Weights of a small mixture-of-experts language model, trained from scratch on English Wikipedia.
Training: a variant of SOAP for the experts, 621M tokens, 4741 steps.
Below are experts of layer 6 (counted from 0) of a mixture-of-experts language model. Rows are named router (the router's row for the expert), gate (a neuron's input weights, with its number), up (a neuron's input weights, with its number), down (a neuron's output weights, with its number) and show model dimensions 0-127. Each number is 500 + 25 x the weight over its row's rms, rounded and kept within 0 to 999. Numbers have three digits each.
After each expert's rows: a language model's description of what the expert responds to; "gets" lists some tokens that make up at least twice as much of what it gets as of all text. This comes from a sample of Wikipedia text that the model never trained on. Tokens count by the router's weight.

# expert 28
router:473521500473478487502481516538494530500535467489467488535499514483535494499478538456490505555513492479513469514530449536518506474500515505502543513511542459495539565462518522477497486490483497503470485538466533489506449478450467490476491480462462505498517541503511506485480500493455508502527493505486492501473493492514498521499503495543559518530511553517497461481487477504515479500544
gate0:486492498512489468469536481538492511514505505465482493540479489505494544491490531486485532485486470513466486471473488535512459470468527523513476507519524479503487536443500525497461498465487515458499476477492514498531520482497489494504494458535476453493456525483508508497451502447499496475508484520520462512505454478449506528480550518467485487533503576501497496507491480487498511506555
up0:515541508490517468596484502523481547513478532495489506466488460486451543536525478523540510527515516513475503558487459497467535474538518542477516545518497526524492486531488520507472540514490512516473484511479526496529498493513522485490505491525482513534477558521489518522493522503505504502500505506491511465509527488504513528532534491461518509475495528520521544491511495484530507538491
down0:457536503523519489497544532507489503480536513449502470454487533448470519536511492470469509480477472453488516491503472525450517449505516529501506447457510511490500518523543466545478531475551523494490494496533523447501511505514482495485496516500514516521495504494495518519496474499514508506528477553489523528498538518547511544528494488482485502532481475493473465508514471463500509503510
gate1:491495555481445499446523519514497539492512503465490476514497513524490496493512512469480523499511485515461448452510486485538546477477528523485475510529516495537476531460481516470564481524552498530480491502499473511486508527512499477542535498505513494540493496528501507498508485467471475544490485494509499494523543508522479519480480516462542524495519515511497506474467464535523435493505
up1:462530505465485497467531495526555505515505512483465460552539561493476517525479507440515475527509548481493495481501518497520522479501529496453503482482516500549481514506525518465500466526524480487491453472487479512489545526523441512506493481482499489516514546491503496496496453496524479488473502487548479507507516511489540547487481472496494505485488501500488508496497514511542463451529
down1:471514533469583530460500473527484495456500546445506529522493489491484509520483443481525457526540501486536495496500508495490522495497504485511557500462500518472473497505508523509525505500526490505493484466480495497520515500474464457513482494485461553514549507508508507503520470527474488488490506510547496483473527492491526482520485476513469541477504543478516537509472520500448474513513
gate2:469487504486498486513456446506471515486545479497484494495484557457490526529484497542541493528496505507510475500548506482519508526456488533489484534509461498492545565461484506531476524523513531495464471486510507543482514516513485510499466491502464507480506536453507497505497506497571565522483516506512525484513495490490514489493517519507500487503504495499525536491522549513481442474491
up2:522508481513480478488487503524493470497523487526545561479513482487479516453514457518466482517521479474484492537513515487518514515477484481477527485489498554522492528510446540491516471526516493510535497493514508544506509501518530469468520519473540501515476448485499484467481486471542498512445505457518567540546504498482453496522500489468495484509525466512507520499493483521544512495526
down2:491462497484514545489518478517505532523481515529463483481500456484537534537476495498480528508511455511492449456493505500488493465486490522491500553487525477516510500461502519532445510488477503469461522506460502496470503521496515498524495457547496557526494529467533479475510504503478529505521511484478496522483490487482544504503517479533450555517509537538503509478540516478452504479503
It responds to: Opening brackets and quotes. Opening parentheses, quotation marks and square brackets that begin an aside, quote or table note, such as (pen.), "wanted, (GUA).
gets: " (", " \"", "_{", " $", "(", " ["

# expert 48
router:516538501475497475521478515484511520475511503513530499513484442495501479484489499486485547499537481496519465497522444527506493529495516472477494481501493483513549523462520534471494507511519521529514478493469503470506430494475527491480467493471516505548493513546549521492523531474445488489496515490446542503485496468494467517447482488487509511534461513512519487528536447491474503486534
gate1:480513506475478469475543526510542529501465479485520453506540532468481485492451530482486496485524533511489449429488508492484502477485480475495469458502511551515512457520497499494458479514495494521489515500517503527504534445520529474468535519475476503489482494492495517467521526496497477478483518504454470518488475533512489465482488492504551468519487488474456478492528478446512498530503
up1:514503512501543475475471469470487521446518526532532472500496500501548533540506514504483484476513514506474523510478527475491529466532476564508496520499468463532491529540482495530485503552495520517476506489544537491523535510500503516484513533507487519510512525472469469494505498492496504532494476519533458475478463498494538544467531487523489467466505502462516489526542508542509446491517
down1:506458545499509525512527499525495504487497517517470456531449510503482483496482532499479509519499565471500496485504541488474504487485463511496463508488495516457499490501528468521519500483454482470449509467527467496503541449507484464520512466534449486507538486543500497518498520549505513551519521482502496503475471503549465524507491492551516540491537497492493474516487465521516528504518
gate2:521505492529471488499489486528488500485518493561477505480475460508507461488487509472535506542519468466483512540487485489500513521517510488491473498499475468557494494525510504494454467474516520475480452476520538484430480488464495485495481455505466480484457509520533528464495522526509522522506479499489518484473511466463498496518500474478487515494536486473484453473490468473534466442537
up2:505494537501466505536542499492473533541455461524497518458497501528531487536497513484503517483485512521533469510561500485553477503481494524464443511483500484502459509476524499507474545503476487497460493474478509538512519474508448503516546488505487482538517446539505480481486508470492470474451494518523509494458478486475533480478497483476502502509510544505489481510516501504490492532447
down2:480478473525486479503471485527517507501545499522512516503498483482487503533499487517526507495527466439478487500566528508485496512511516435484478456512490507516511448492508528505450506488524479470548487515502513544468480464521529500493539475525451489488498494493530526458482517482508537488515500504498489528509508461509540485552471475497505543486443541482515487482448500520514482497490
gate3:480483492490484488487507489478468496492490507466504575486494519509508492532531525509495514516505504489489510504506495458546476545468519509500493493502517485523440462543497493473510468464519491518508469511502536449481505553482508521500473498513459489483489542479509500451495534474468507521481499515488447478463460511452511566472515526514483477458523523469452472513499506507520478495522
up3:470490524500465488508495533476497486475491508546486453522520551480467515495519518497484504507515448500515522446493544522537500503512499533478527501538509474460499500491529517531441510524492480505498528493523478524520529503491510468527493495495460514480555472496468491527448511544496505496541519504543490490526505508563535551491488503537495515495497495504549523528488487479512511474539
down3:546574506476494463524568549490520541489485561469526498444499475512529508512510507522522478465510535487501502502498479521497517500550483493504498470495509521475531510465503501483487467495511514477508461455483505480545514500495515476502470462464502526497471494500509511515475502496536475486477535506513480495521469500525492530544488532501448501524486512491517467475507487493499511560529
It responds to: Plural noun endings. Plural nouns and plural suffixes: s, ers, ions, ies, as in models, figures, doctors, people, members.
gets: "s", "ers", "es", "ations", "ions", "ies"

# expert 16
router:448513534507492477526477480492477512499519494513476484521488474483493455516523504525528510504502484515532501530529470530469486504486517504527514509540527490487495508461518514484464503490479504525489492516444503520535488461432494554456501467500447499518510524534468517475555491458508506492507512503483526513502435454527501514498475485496506529525521564505482488493525523496509532447496
gate1:467497507474444494514481507454500505485495530504433490490509517477495530512507509503512505493510460499499487519487475495527538505486530477464493475517498496503477522456500521480471473458479494492522483507494520531508514486479516513449509467482464486496544477519503519459568473441501512478481484477450512444543477484504462526502491449461475482498508509520458498512491485536473510505456
up1:487474469502497492535497464518455475458450526495518562496483492465471521479531482466534484462490505495508506490475468473477501470526523481507469457522447525529484474475553544480478500470497486501494520500502466519507501485465496508518498480500501525480521516524447520479518471487530529496510491446478487493453466487543492499511487518490514484502514486478523493473511521450493455540524
down1:465513481517491436477495538491494519553485481492522526492481485477498509498542467492463449521474498477491509516501541538471493482424466464450476489496513480527513484560488521518512506470531516488482511512525485518485535461492502509516498489514467507495511476467509540531460485469527518505493532517509518510521510496515526488528540491454501525515492567490489483515486492519538477513492
gate2:490506469504462487482459514444474523481524471464508517529486506485522457518507487461489489488490510485523490467487462513504502533493486480483502471540475496484503500450491471464502498465525488529486490466486511511508519512470577513468504466491496522499500509501514511495536450500522447484495495446452507513532443506546521521496451462491550555496490508501511496500515495487481530490496
up2:520495481504522495479554469535530447491510499466473511504540443484498444503497512476488540492531516504490530529522469516508495486550488495520545493489511516500509515505551515493499521484480533486515521455509494480532512516479519532476554532476517527506489485532485521551544507491536554497511493502505474490481493472504576528515493517479508494503473511529491471528488472487533510477524
down2:474524442497504551503538474497528473483510486510500525478527479533507508492460501508486501501499469505531498498518503550495493492527501546503520457502470494500536435511554496477481487496471481507481421456470533509492475503456485501467533512534486528501528505511507549474468539530539504529530531528486510512509488516499488506529508488487474495512511498540474503498502458513475451495494
gate3:467487464479480467517510502520547515490450490493530483488513496525518435492506484521506508464499509489494504477578527503500478520480483493518522494484515530455524505443533481495524474470470489457493508490477498522484500492457498508466503498508479490501532464546503509467484537491515505524500488505498478524474491460499486524460463448460535558487472526510468484474526511508457511514471
up3:500517517477528488493513526485512434528550484452519467511517482479483461462464518479446496494487524546472491497510498488495466498501503482535505486503531516499497472482497511461519522477441491516510499545493507474481521487503482507559517535544524506494462489494508555504490497490495533465501519495499493564538508505479529489508499450549486510498496508518493538505483509466476543537523
down3:491495497515474518459439487505503503504499484497538481504482497536502473500512504496553510478542447504489499517515490517475504496496445491519517518516485486501492468492534510435493483492449471534531492490511547503539515475454491468549469481499513497507493555542499481518534458472534477503507494520499496468512424524544525506505502503521516492514522508507513487533536540483525492470494
It responds to: Odd letter fragments. Single-letter pieces like l, r, t inside foreign or unusual words, table pipes, and adverbs such as such, also, Additionally, later.
gets: "l", "r", " also", "\n", "-", " such"

# expert 40
router:470521497499473501503461482496537502510515503486482516529460504455531490495513489469489491547511476501530494505490465487509509467510538513491562547483503462517523535455481492508477518487528478488429476484474520456523467486451491518518519490465486441520504533525506511465515534471466486527530501481463520496494496501530494519503537489488517489528502583513507493518511479511493488492524
gate2:529496517518458470496523521510514508500494509506504540538497506485467518480497503532504505501500484560530488474464509500464496493522496455491525450451514501504476492492530485509513531475527502452480488507492491481490488538502517524516451492476465461485530471430519534490518500485487480479532488451471543487526498451500480531471479537496493503555520530536507486503535478472548475498519
up2:525513476504530475479527511510507497475476481489520497437487550485470441477500489511507459494492509470514504511495517534471548516432462484492496474509485536497502512482493507522531486522487513503516517487512501499572529523501470488494504520539492522508497470523473446542496519501461538499488467564511496539501520463515520461529523468494507499477500473480491439526490520501500503475487
down2:494516474480510496466485516486460485499520461540497523481455455486522485542507448523488491497511478521472501487522536504503480541472507507549514499483505529473519486561530541471565471500486500490545452510514509494511510512479469497479494495513519528470510540509465479520526453470501499495499509471508483506499503484489490504470476539528500555484528506540481495531466507534486529529451
gate3:522507491501492533434478501491482523461466503520540504504507485513489493476566495485523523513536496493467522497498465513507471484485528488462475472505490496492498478488489466476483490471466469504492412502510488509516476489498485514512465467490514483501469517514484464491532488536514532482444489480439523504521535468461477499518495489470500479537474487529473473475524527477492544454499
up3:525525474506496475484514508535497482496496501571514529510505482532475533496506512542495456519486507533518537480499482546511496506479505532460438526503513507525494494556445519499529493484495473492478467555527497485508503505518500479545467469520505451485484508516486512495534450513535494501486513495442483516518545505523465489491487507537534490518484486491481530507521462535474541503489
down3:515517540490501548494507495493495467498520481499505529440528544482493465524505485530493496507492534475493460521547501513521502496510478472489512480459501466499478532460536464518504530477506467492486478461488531542520504513492503534482559464460489478516513525445483497501444476520508540503484452507534506488540498492482520530505480537520468468498496519511473500520474545518482477508467
gate4:506512469453498494471481569470554466492522459497458516533454499497482472485523495499462476489486493501523508507473515496482504523491472516525531499531524475495478529512501490486505490452511491464490459472496490502499501440445517483537521486501521438451470508513483520492482480475473520536479496505478469487507485520521506511454503515479501543563505521490521514531507494512502493492546
up4:492528486536523502500512489514533533523496522527482542517525476463498486490510491474552501496487481493542494497485500509467525525513517484511492483529489427485519438533475469488514478520548461545535448530490518462496548502458446474497527491477504504501506512479512536495500496466509495516546489481533503460480492471515473490493522515467565494493494524499510521503489528525522498468496
down4:509436493519485481515537512516463470488522510566505515460493501480513552473485483525496447477437532501480469502525514468498505500473497499509528514512522513515471528508514508501524503509510475491487473518483511480535497510485475552488462492509447454493500480515483455506531527504493493547462546505525501489509490514533497453524522486491494532541492525532492532514460509491471475541501
It responds to: Section and paragraph breaks. Sentence-ending periods with paragraph breaks, closing == of section headings, and opening quote marks before a direct quote.
gets: ".\n\n", " \"", "\n\n", ".", "==\n", "=="

# expert 46
router:487486526452449488517469495549470488507503507528499455535461466459524492527485488497502554497538500531519474487515493495486509482504487510460540496530470486487508522461525476492531524546518501495427510530493493438513481501490477495493458528522460475507494491490500510498531536514453479525489479471490477555514497496532476533476498473492514516518525524502494459495519506528502461492510
gate0:475473538490437519488479522524451507492492543514520476525486502492506496503525465511504497529523510519491484510556493533552509520465483505572490510542505478515538512453483487514511483530482498510531499540519485455536513501510497503511528543516483523531531495491524528494531523524513531464494478500557514514521520499524547502512502491481476559504506498539503475502506542506456504520504
up0:515514495465461494546513494446509500514505508538469552458481518513503522473557493492523447527508519506443491542442532524481531473526479465479514510501445509466486511533533481509470525504511487499518483510486537511511486458470560517505488485527490524488491514516478520526518500518513511509505522530486500509535481473487531491507510503502525506520499515485491455489496517528545512445486
down0:471484494508548521486522551496482534517521476536513473522509498476478550509505444501461494472503499521488475485478479510533522527509497487504539496493483470529497451510505533452484467528538504505539520503496455490490472457506519523479490503531502521455487531521538470455486515498452533496505523475479455470508506499542493457537515497465494488451528486504534496505475509525523501480518
gate1:513505461499528470477450454498472457484462490531453497505467479470496493517500535525465525493514532501535464504476513454456515528483513474455506463448474507527475488496485492501512531528487505493525508526494507453471516507488518477504442497496486450482479508477516502495518516529493526461473476490502479522461471490472496501467477457487469481516512522507470446506495490506522463468486
up1:482497546562533487542521504476528509478496543518506519504529508521485507499496537506575472528484521458509514498520482553501499499524525564488561503486492513490502516471508485475491511506511506461532496464511487505481466508522500539435516521488523555534533490528508504509502527476508526499520546499496510507502493522485501460476525492467510495518502518499535554514503533528476515509498
down1:458529512506468526485550525470473455458530486529472507521489496492509521513540524470481467523497506507492492503459506512516504519512521499520473503518486495525506490495527507484508440482497493543507466488523519550521515533478512462495509477511502492550509508489494527510530475487478482536479502476513531457472476465495521531490483506509443473518494511484532459555441521495544528454514
gate2:526539525540453484545511520514486475497504519532496571501519442487521503498497514520545474513541489491492516462516462479514525506544536553516515510535507496499484492504508520508515541504548536496501489463460516485513480520515504534518499505524520513506524532530487517535489528485468481512484472459518501548477482487515470542493495501504534558477520526515519490498489495530475522529533
up2:461528495514506526481469515489496507486481540482474490516556519528492465477515484489528499544497503530469475493513467507515519533547427508504505456521495454499511517490485481518546508504470478566525513521533459507510486500490508512501537478503532485505532468498547503477535463509505473525485533471521519533459514480500466540476470505547504478515515476481473482480518504479509491507466
down2:519472494505511517524523522466484513554498514523450532535477469513490496521517490526456480477474481497526497466509534515527503531482506507472487509528459521521536523548465488498437477464485540507510499493517479535465521519491479447508532521520505506458489466491496497469527525527479483468511530507469511494514498456511485516483435496518527489508480482463517485516518531509450514541505
It responds to: Prepositions after nouns, verbs. Prepositions right after a noun or verb, heading a complement, such as critic of, host for, body double for, regarding, during.
gets: " of", " in", " for", " on", " at", " by"

# expert 26
router:462516536458459457500473505504490501483522465499497495534503475468494451504534487519488495527503489492526477521500473546491528468502521504525547538540526502478537520492497544469463477504530479511472489518471519515487453496479490511466488512477460483489543503486512530474527499446483512519459494469505538524491497456538489535471530479493531457492472534497520488506523503537509478478524
gate1:482507509496474481521517491504491512444489513463506531480478481451488468526434482488471498489487512456492499478489477511522487470500543468455476449495463453487509512478498498536510475483487455464516470486509488502469499503478504473488488486491465453514531477511480504504468496495513481447499493475469500524522461484518472476487449464497490479492472505503500496501458559500490504439540
up1:480484500520525516467503533548478496485510511514540508502483499506534481526555528485474537535521517506502518490571466508497509498516478544525499495532503481517515507493512555492506505475512501498521505475521512530519527516464480472537492461438508534527529560509505533536451551539518522491488482545518497468517473540473525529524506492460512515488506524487493491525490474480514509488494
down1:489524527528538515478485483518478483470491507475463464502471503510515447480501511454511479506512496508485493527529503511484492537546516543490497509485480501487465552438497477508522503487480496553488500520498492470519502531470506513498496509504497464503496585462565532503492518506473512536482495487525488474536527521491446508527514496512530480484532494482528537474500464471501451505517
gate2:479469488483431496488495480474526506471505504459506479547525443516459500522474510477489533514468488483433477522500461479511455440470504498505500468478459459499482479460505515491538484503506497478504501538510466488467513467481486504505496450517469458472501507567491520518500491475506501473516496485518505530533529491474493478524485483469482475470494533499488513488484482497476507530518
up2:545467499513515507516506513487542549505525517524510518491502488488516483513544542511496442487516533502487514523468458502477515458519501500524514515472536522509558490516513544447520531482535522546505443524477509505515505493484490485506484534490532536512510509496507540518460521548476474508506525528487538526501460513528532538513529529505494495494485533536534492501522513508491520551495
down2:509475498531457528505531517480517512508499456477474490532533496438521524472494465531469505487494468494507541572515466495526436455518468463530482481486512452523510510444493516525502514504512489506514524488488477469537506566475490500521471498492503492543483509498483482511527504498463510510486492470489487509500539513483502525559498522527517495506488482483555505522505489500488534501492
gate3:537488484476440466476500491538520483481480532508472533501495470528466447510497480489501452448478483446481507508427479503471492471486483482476490483542494477519514535516485516498458492482501471468486484491471517468484461488433450505460498508496504506481505502509489487477528495428487466505522494463506489520464486481520522492497508514480488477489484515492507500519527494501481531502467
up3:529525523535556527505518553531463448520500473503482492488495471504475516487480486490490474477530536457482533499502492478496500495462475521515510540466466471503524491451530485537506511456549509497514515514485509501522532524513506495485523498498532464516521526526541491539498478497503557494514473513478552503487469473525485522548497453535489511508533526497482482461480491519497532492480
down3:470482471502507507519519463508505502456561525540515488494467516527529498499447509526508517487484527484525529488490501472496472497514504496482512529477521479519517505454506533535535506528485526494456467466491498486515498490548561507497532480519484486543484499531556467497479522480477519524552512493495487519460472515492436539506462481514509481495531497495498498495456477488454533488517
It responds to: Name-ending syllables. Short syllable pieces ending foreign, often South Asian or Middle Eastern, names and words, such as -ar, -aran, -yan, Shar-if, Khan.
gets: "ar", "an", "al", "in", "on", "er"

# expert 20
router:470523496466492514480480471569519462517502507512494501506505478487501437521480484480483481561519476522514512514534459547505470500502504488494530510531523521471524522469494508494506496478501512532461482518486468469580491484461481506462500537493496456511499522554519499478531545453485483520476519509497495513477480466490512498506536487481514458478504501512478457489524503524501466470510
gate0:475520477482519496487497484574522487499490485483472490533482513520470443504489503462466494498541499451498501466516471515483455503514488488503523508455471487486511496493474502512469518491512472462498494498498509471516477474422485472475500482476473524475493484505512465500459486502467502515445480430494518449480506487499510529485512494464480488482488489487510431472515519476509479470473
up0:498499520500491513484527520510531517491508540474505489480500477510497487491492480450511478479490520518459482563489484530470543493480489464454513501503505486490488513483462459476501493481516509516504496489517496490468492528441511491521520505528478497506439473502505475460522506509473485481470499505507446495505457447497508483497515520468473505467449469525521435466541535490427487507503
down0:494553524504515543529471516494487507451486519482491489515523482501462495433483515479506528477495515484500514532500486492492471534478486501516489498469520465508540464524491519515501487516463508516525465499478450481508539487494499469500538499501530524541521494487474475495442498495502532533543457463475479491521481546502520513479521519535474509522490521483539506487557489522476439506466
gate1:522511484508486488512485498497503476505490527505467486467486444539479478527446523494513514507509444529449456474513549525481489479498544530470558459485492459497470472483466518512518511471523512493485530529484490509523486469496456453491516495488460480488520489501507491467504528473488506473487493532523493498518479521485529473482534458511475467505531502484544519507518474457495455487522
up1:495500534499526460473504510457488463514501491511518494518511473471467505470513497485482516507500524546514502505448483520494515515514490508486526473469476497475506488521512442484469546464524496530503468522494535498525539533489482556521497516462535520524465529528497517519453512499512471504463525506500448539473523556463512468504523490484547498536473513499482481466549520479530509492489
down1:502484481481514547528485534509472549521493490478472518490485484474546546516505504493457474529515484468465508497479514475484472469539481463497476585508479494482513552499493486489495472486487467482462501497468509511502489508470497497511485468501535532541492503508513507506507529482497553470473517493472487526509526526515497528520523503492520563559508525467479463519487509505498469477456
gate2:424488463480496475530470483501499500483502499507510478502451484530492468482498455490496484536500483471510510483496477499508478486493481484480477517473525474472501490469474456498507504491467465485452492481487509450529516516475452489493519507528503490476465437550506483497485482485484494487506501518482498418461500468461523487484516463488486467455525495510497466514523485530458470481479
up2:504469488466500525505523466539503471468459494460509464491506524551515501533500479486481477525477529465515461469512472507459472485485493470494498474505481514471527516494494496485469483512497443476496474529550496504506512523474508450500491527455497476527496510510538494531464507454443509497486541539508471480483502559480493479469483509479520498510478513442510500473521495468533488473501
down2:518520448536515541494521514498491535505480527533494524516456485549479478492453497493532485462508476518499489531526527505497450517492501492488480569538507492498544483531516524532523508494527500517471468549530470487469500464477519501502492490475556458499523480504511492507500464504481521512524477519491502523500498496474483492474478519469503460486520505490466508465531527547434499484481
It responds to: Mid-word fragments after initials. Word pieces following an initial letter piece, mostly after F or b, such as f-are-well, b-are-foot, f-ix-ture.
gets: ".\n\n", " to", " over", " for", " under", " or"

# expert 37
router:470543512454480463527483514484484474469537500514506512537517476461539476505516503479485486520580499505547521494506464487516507493513529493485523510513509481463530513472491549443493481502524503549476513514497479506522457480452492506480456507476503476500516496522500517464491530464472502516487494471511526480522491491554450508502498494512524482515479543488470517519503447520473491477527
gate2:441505482507500498460492490508504524486496502529468501470519506473546506545506497520500497518528467480517505505464455524494490490474513524467457507495467509462476530457497548474446489474467467505490529465491489518513504476510469495476536544534516481484545533523469488461465507447463535509484516528499504479516494465509530490544512482542455475496499496509508457489493490500506516534483
up2:489490477515451516514457484525492501524531511466529529515528501498492507520447443466453495506529479530484507538491521484492506505456518506475481477497464535501496493501502500484466519505514489523495485473513525517510498495462506458543529436533542534506484524482508444488507479475463503514532514484491492470488483490475458487478488517498508499541525497516504506531434486529465493560494
down2:511499494512531506512515500482463492484496495448507528504499509534495491462511505497556536508512520464488506526493551505510474498487526491480492460525547512421484504494537521483501531517488495502496494466482516520494516496491479448495509502466497466484507514456506487491511500509462466507514485580539463501491493524541477467486501441497485491559495524538467477497491504560496495530513
gate3:475508519463492458538515516527514492516502533483497523500454482504538497554526482481543496506482496452508523528477510499491468479480460500477473484516481499482515495517475512500514516513489508518466484561532487492511466503504540519470495491495496455519520537491505466494517502441455509493475557538538518451494513448501453502490489513519555537513519504537486511466505501514544487491503
up3:479557466564459478494493501506476527547501510507511487475553519517479498481482517500482465539483513523505516483502486534550453534505520486480490478470492502507468507486498547506473451497488509493486547512491527509482502478502481506500520453476502500480499490519470499520490492443466441475510488499462494509519498489512459478491476475492498463520558478504486453552482497504494534502469
down3:513516470495470485523441457486520540460496455474487476492482542508461498492496500524504536480469464474469486512512515520488513503531500530507489480499461506510496512532529486547514487524484483487468500508474573466492508515519462479501518525485497471467515498506552531484491564505479504532526497500453499495500531517501541503491491495501524520546506487547503480471441541480518512495502
gate4:494499487461503476505489460494495494480488482524530528504500477485511497509520476491469500468492492469527511499462426534476494525503550468487509487517487505462463472477543491495470476478504498500470497465497494470525484496527504481507499473481541475457512518508498469501443489486466483514485487509516510447507499490470479498478488512513486545503500509428468484504502451584456473483473
up4:527486509516487486493487492441543481455493522508530473524474467518499510476486528465512490483481494503427514468523509472508522525478448514515537492508476475510525499521470502505465508545463474483513476502481489510490466499515498514487477489518483500481476502463491459488487498474501507452526502503555505484485498488451526501469536492495494505477504548474538506538463500514429457540514
down4:473537467532510501512475527520470497514524464510548499490482512473516493524479532468489521482473488503501485526468547464494516482457488550483508493539500502501521503497523475495501483477488558503494509507527455479517531539560508466491476504535483477483495508507470502501465492496482533452521471448541501485471562518481495533496477510494530485486475481500490452559484484504492493499541
It responds to: Population and row ends. The word population in census sentences ("had a population of"), plus row-ending pipes and percent signs in statistics tables.
gets: " |\n", "%", "\n", " population", " Total", ")"

# expert 3
router:492541571458489486515496505519532488487531519473509473515439482470507487517467514482461509502537485521515494488511449559496501498516470489494529478547500512463513536460469484458514525497503490522449508522471495490550436507491494498482485553504467493510522500489506549494503493488489505537490443463499537495493503480517493526494485482485512521515486531521464503510507510534511504472508
gate0:506519509471527497483491514496515485475468535516508490545506479508470485449449530458465501501463502491486525476478459528531506482457454456502489474465504519500496513503506469483515504513497511477497498504475502509533425509483469473482497503507476462487488497503520491450491511523528488467509447435435516532489510494524493497477515503489518501525463531455460473499477501515473505473524
up0:477525482499525472507521485501501500543478501479502492510475530479469464510503508494563486507516464483526523501480498484543533553495473498483528524545492470471502505480505522510540455456536508478526523539471494513543515468534460493509466489475491556499499515529513445482520499532506497523462513561518524549487526461500481484528467504505492539508497483515506525499514466508518509505521
down0:496520524499496541509568510513492515511467480504561458494502536486467469506494462501506505517525537470565485488479494466517512494515485491505544507502480521499516481492482523461509542476512523493477490500427524470497499495498486504503524544539496503460488458540531502474503478449490491489507483487499446516482519455511497474497501523496501535493567474488486481518501479525499470471513
gate1:487484505463487506449468521520513485476491488482526489459501475476463494497505502506481513448514543559526477515495533523514495512493459516513514508493536488473519534490501492512478506548535482480501496489447475499472465442480526480451529504551544523497493518488504519530509510511558504469524466505490495472507476501519493517492465459465540496514486508492485528541487516522469544529483
up1:514488475508480490463500481501447536463525486516498530459535482464533479445454497508525478496552454475500502517494465512506498533489482475493510535523490514516523499464550535520512502532504500459498516519512510479492509481536532493558500528477514516465503468537511494520474522505480496523500504507504484498528542489441451493522490536470527528515528521519517535481535474494491464508505
down1:495531492484495487495506522550531480501468486479492510543513504510458464485525465486485499532535548496476522503531493504504487494524523475515538531510521495508526516510484517435487479532464527496532494524486481499477515467499463531451454529477470480476445572519554512497498480512527504483482524516495514489501482515486528493506500468492501489482461528481509521499531514519442460463511
gate2:536487491441474476550496531487517500533523517532477536482519483538514495511467504496492466454502526494481521550543479476432454530540462424511478491503528461500490503475482540484515559489526503485496479508492512485484497502507524473484515521512520505512522544489495482520496505510509527504540517492499521506543502458500476528494483473475515481493506536508485494508485501481542499524472
up2:470495508468498495491534489544502475518499494467498475501472487480509495481480525512516515504487471484467519483485486522494511492505512489465502457480523528504461476522452497492507513486481471521473456483493533465456452509510452513522541487503474503500443502471505468510457507510512529477527469481490535542503560492482495503535491510459493517485491512547499432517494509450496472431506
down2:542521525501542488474533512497488452530547479514506470485480512473551493503529475484491488529455523513515495472507480498500481479501479477449519532508523491528500472507473512465509462502512479477528507484472512444489485457517499519522509451544505447535476551496480511490482483490485545489489494544519512535495516546529498481554519517516503510477530480519474461504516518524523477496481
It responds to: Prepositions and quantifiers. Prepositions and quantity words linking to a following noun phrase, mostly of, in, for, plus during, among, many, some.
gets: " of", " in", " for", " In", "In", " most"

# expert 55
router:417516504468496497491480472506482473511518482508480494517486521484483489508491483464478506530524504540498500523545469528505509483512484523462508508489529489516490517466504520513507467486496560489450500545458523459505495507463494477473475543473513462557537518518519546496501487446498508573481524498504479528507479467503504524492519497501501477480493549489526482477488460515527516500520
gate0:473503505478507503504458469486463509488490496504451471501490509493457474468513467497500483504520536510477458493517476509480493477473483490461502488416502491490501473459462500495484504511447534485487533485450492447504515489515467494531500496444485440556518511484500508483510494490521502503522502501498503462493489494493495495468500503485478468457507543480513510478562435524485517480508
up0:503498524449474499474476484454480504479483473520499505492524477491445479456516471511499519530521517520448564506472488501530505493463467495506481497525545501533521481518487454553512499508478552464486514501500499472510465489526493477477487514488505448515507504505496496536517485532489516518466437508505532497512479519505493508500472428541469506468488502481524475493470481471529512489512
down0:460453469513479490459508482528464476519518520515511522457504486524494500496494448491480507511498462507507498512539480505488526475508489484517478490515512475525501459515500507508515507512513511524519473530513556520522537509531482497493497510419495505513495464526583513497511512509521522508462487524503516488520438505512462494507483474483482479542491467510457530489529512518558479550510
gate1:479526513469469508476497468442443510516513502500491485509476540494479486442473504496501501500480483502487478543523500489478518468512501492478479511431544438504511528467465501520466492478523538487477480542469499480491465508471468495462470506470480505509524487481477523474487476483510484515492479475475516490534520490466473472476477514477456474474479544486525476467478489528522469505471
up1:519455488549481469494521492533517495522478522474515499520512543531468497425523495457540504495475505498492459498537534487461484467501485527539513489495519475499523532469492478488486487520528498473477478511460517547512494505509504511451522506493485499496547496472510476502489487466519506463509525491466513533489505443494515488525472456529500498512468544505461490508486533489556529508475
down1:526488516523560493490481558497507479465486507521507527475511523485483499468503509446492492501493495481505524515449493489499489520465485483465507492511438525482525510493492510486514525510484536488501518545503516546472549475556558501508435493507493472492454504499492504516472490486528529497556505489486490469483524539528500491482521484497505531503547514433481507497502476504526484496539
gate2:483513488467505474479493457504512473443521467506513488507478490512492432520476469505501494495502481536446454545538505502541529476484475503483529541511480512530490461475463493502527469515482527457479468497512504490492493511471464499458479487500465475526505528539519493507477511487465484527458491499563499512496475470464513515500462462481515475502506535494509470458491507499497532513538
up2:495510524565493514440512538529514499480543507488505480476471490505490477505548489476463478535485489510493500531476468476496478490524504480511511514475481521562492571505475494497494500526487463530479489507496470499503484490529505514490525512497549567478497446535555506542484508551507477510497519501503514489525513519478529497539491483498550528489499502523474523494534453494501499491507
down2:495497493478506476520528550519517472552484509520536484470517507499465503490526526514501477516552485526527486501525502462509514500528500488495485541476498511509522510482538506496546502488517462503470513515473505487483472495523536524520501537440450486517503498516504462430452513526486483487475458446505456548520524497493445484538531522475513502481510489508516485532489509511468490521479
It responds to: Foreign name fragments. Mid-word pieces and accented letters in European personal and club names, such as ou in Dlouhý, í, é, plus some lone digits.
gets: "ou", "2", "1", "le", "é", "re"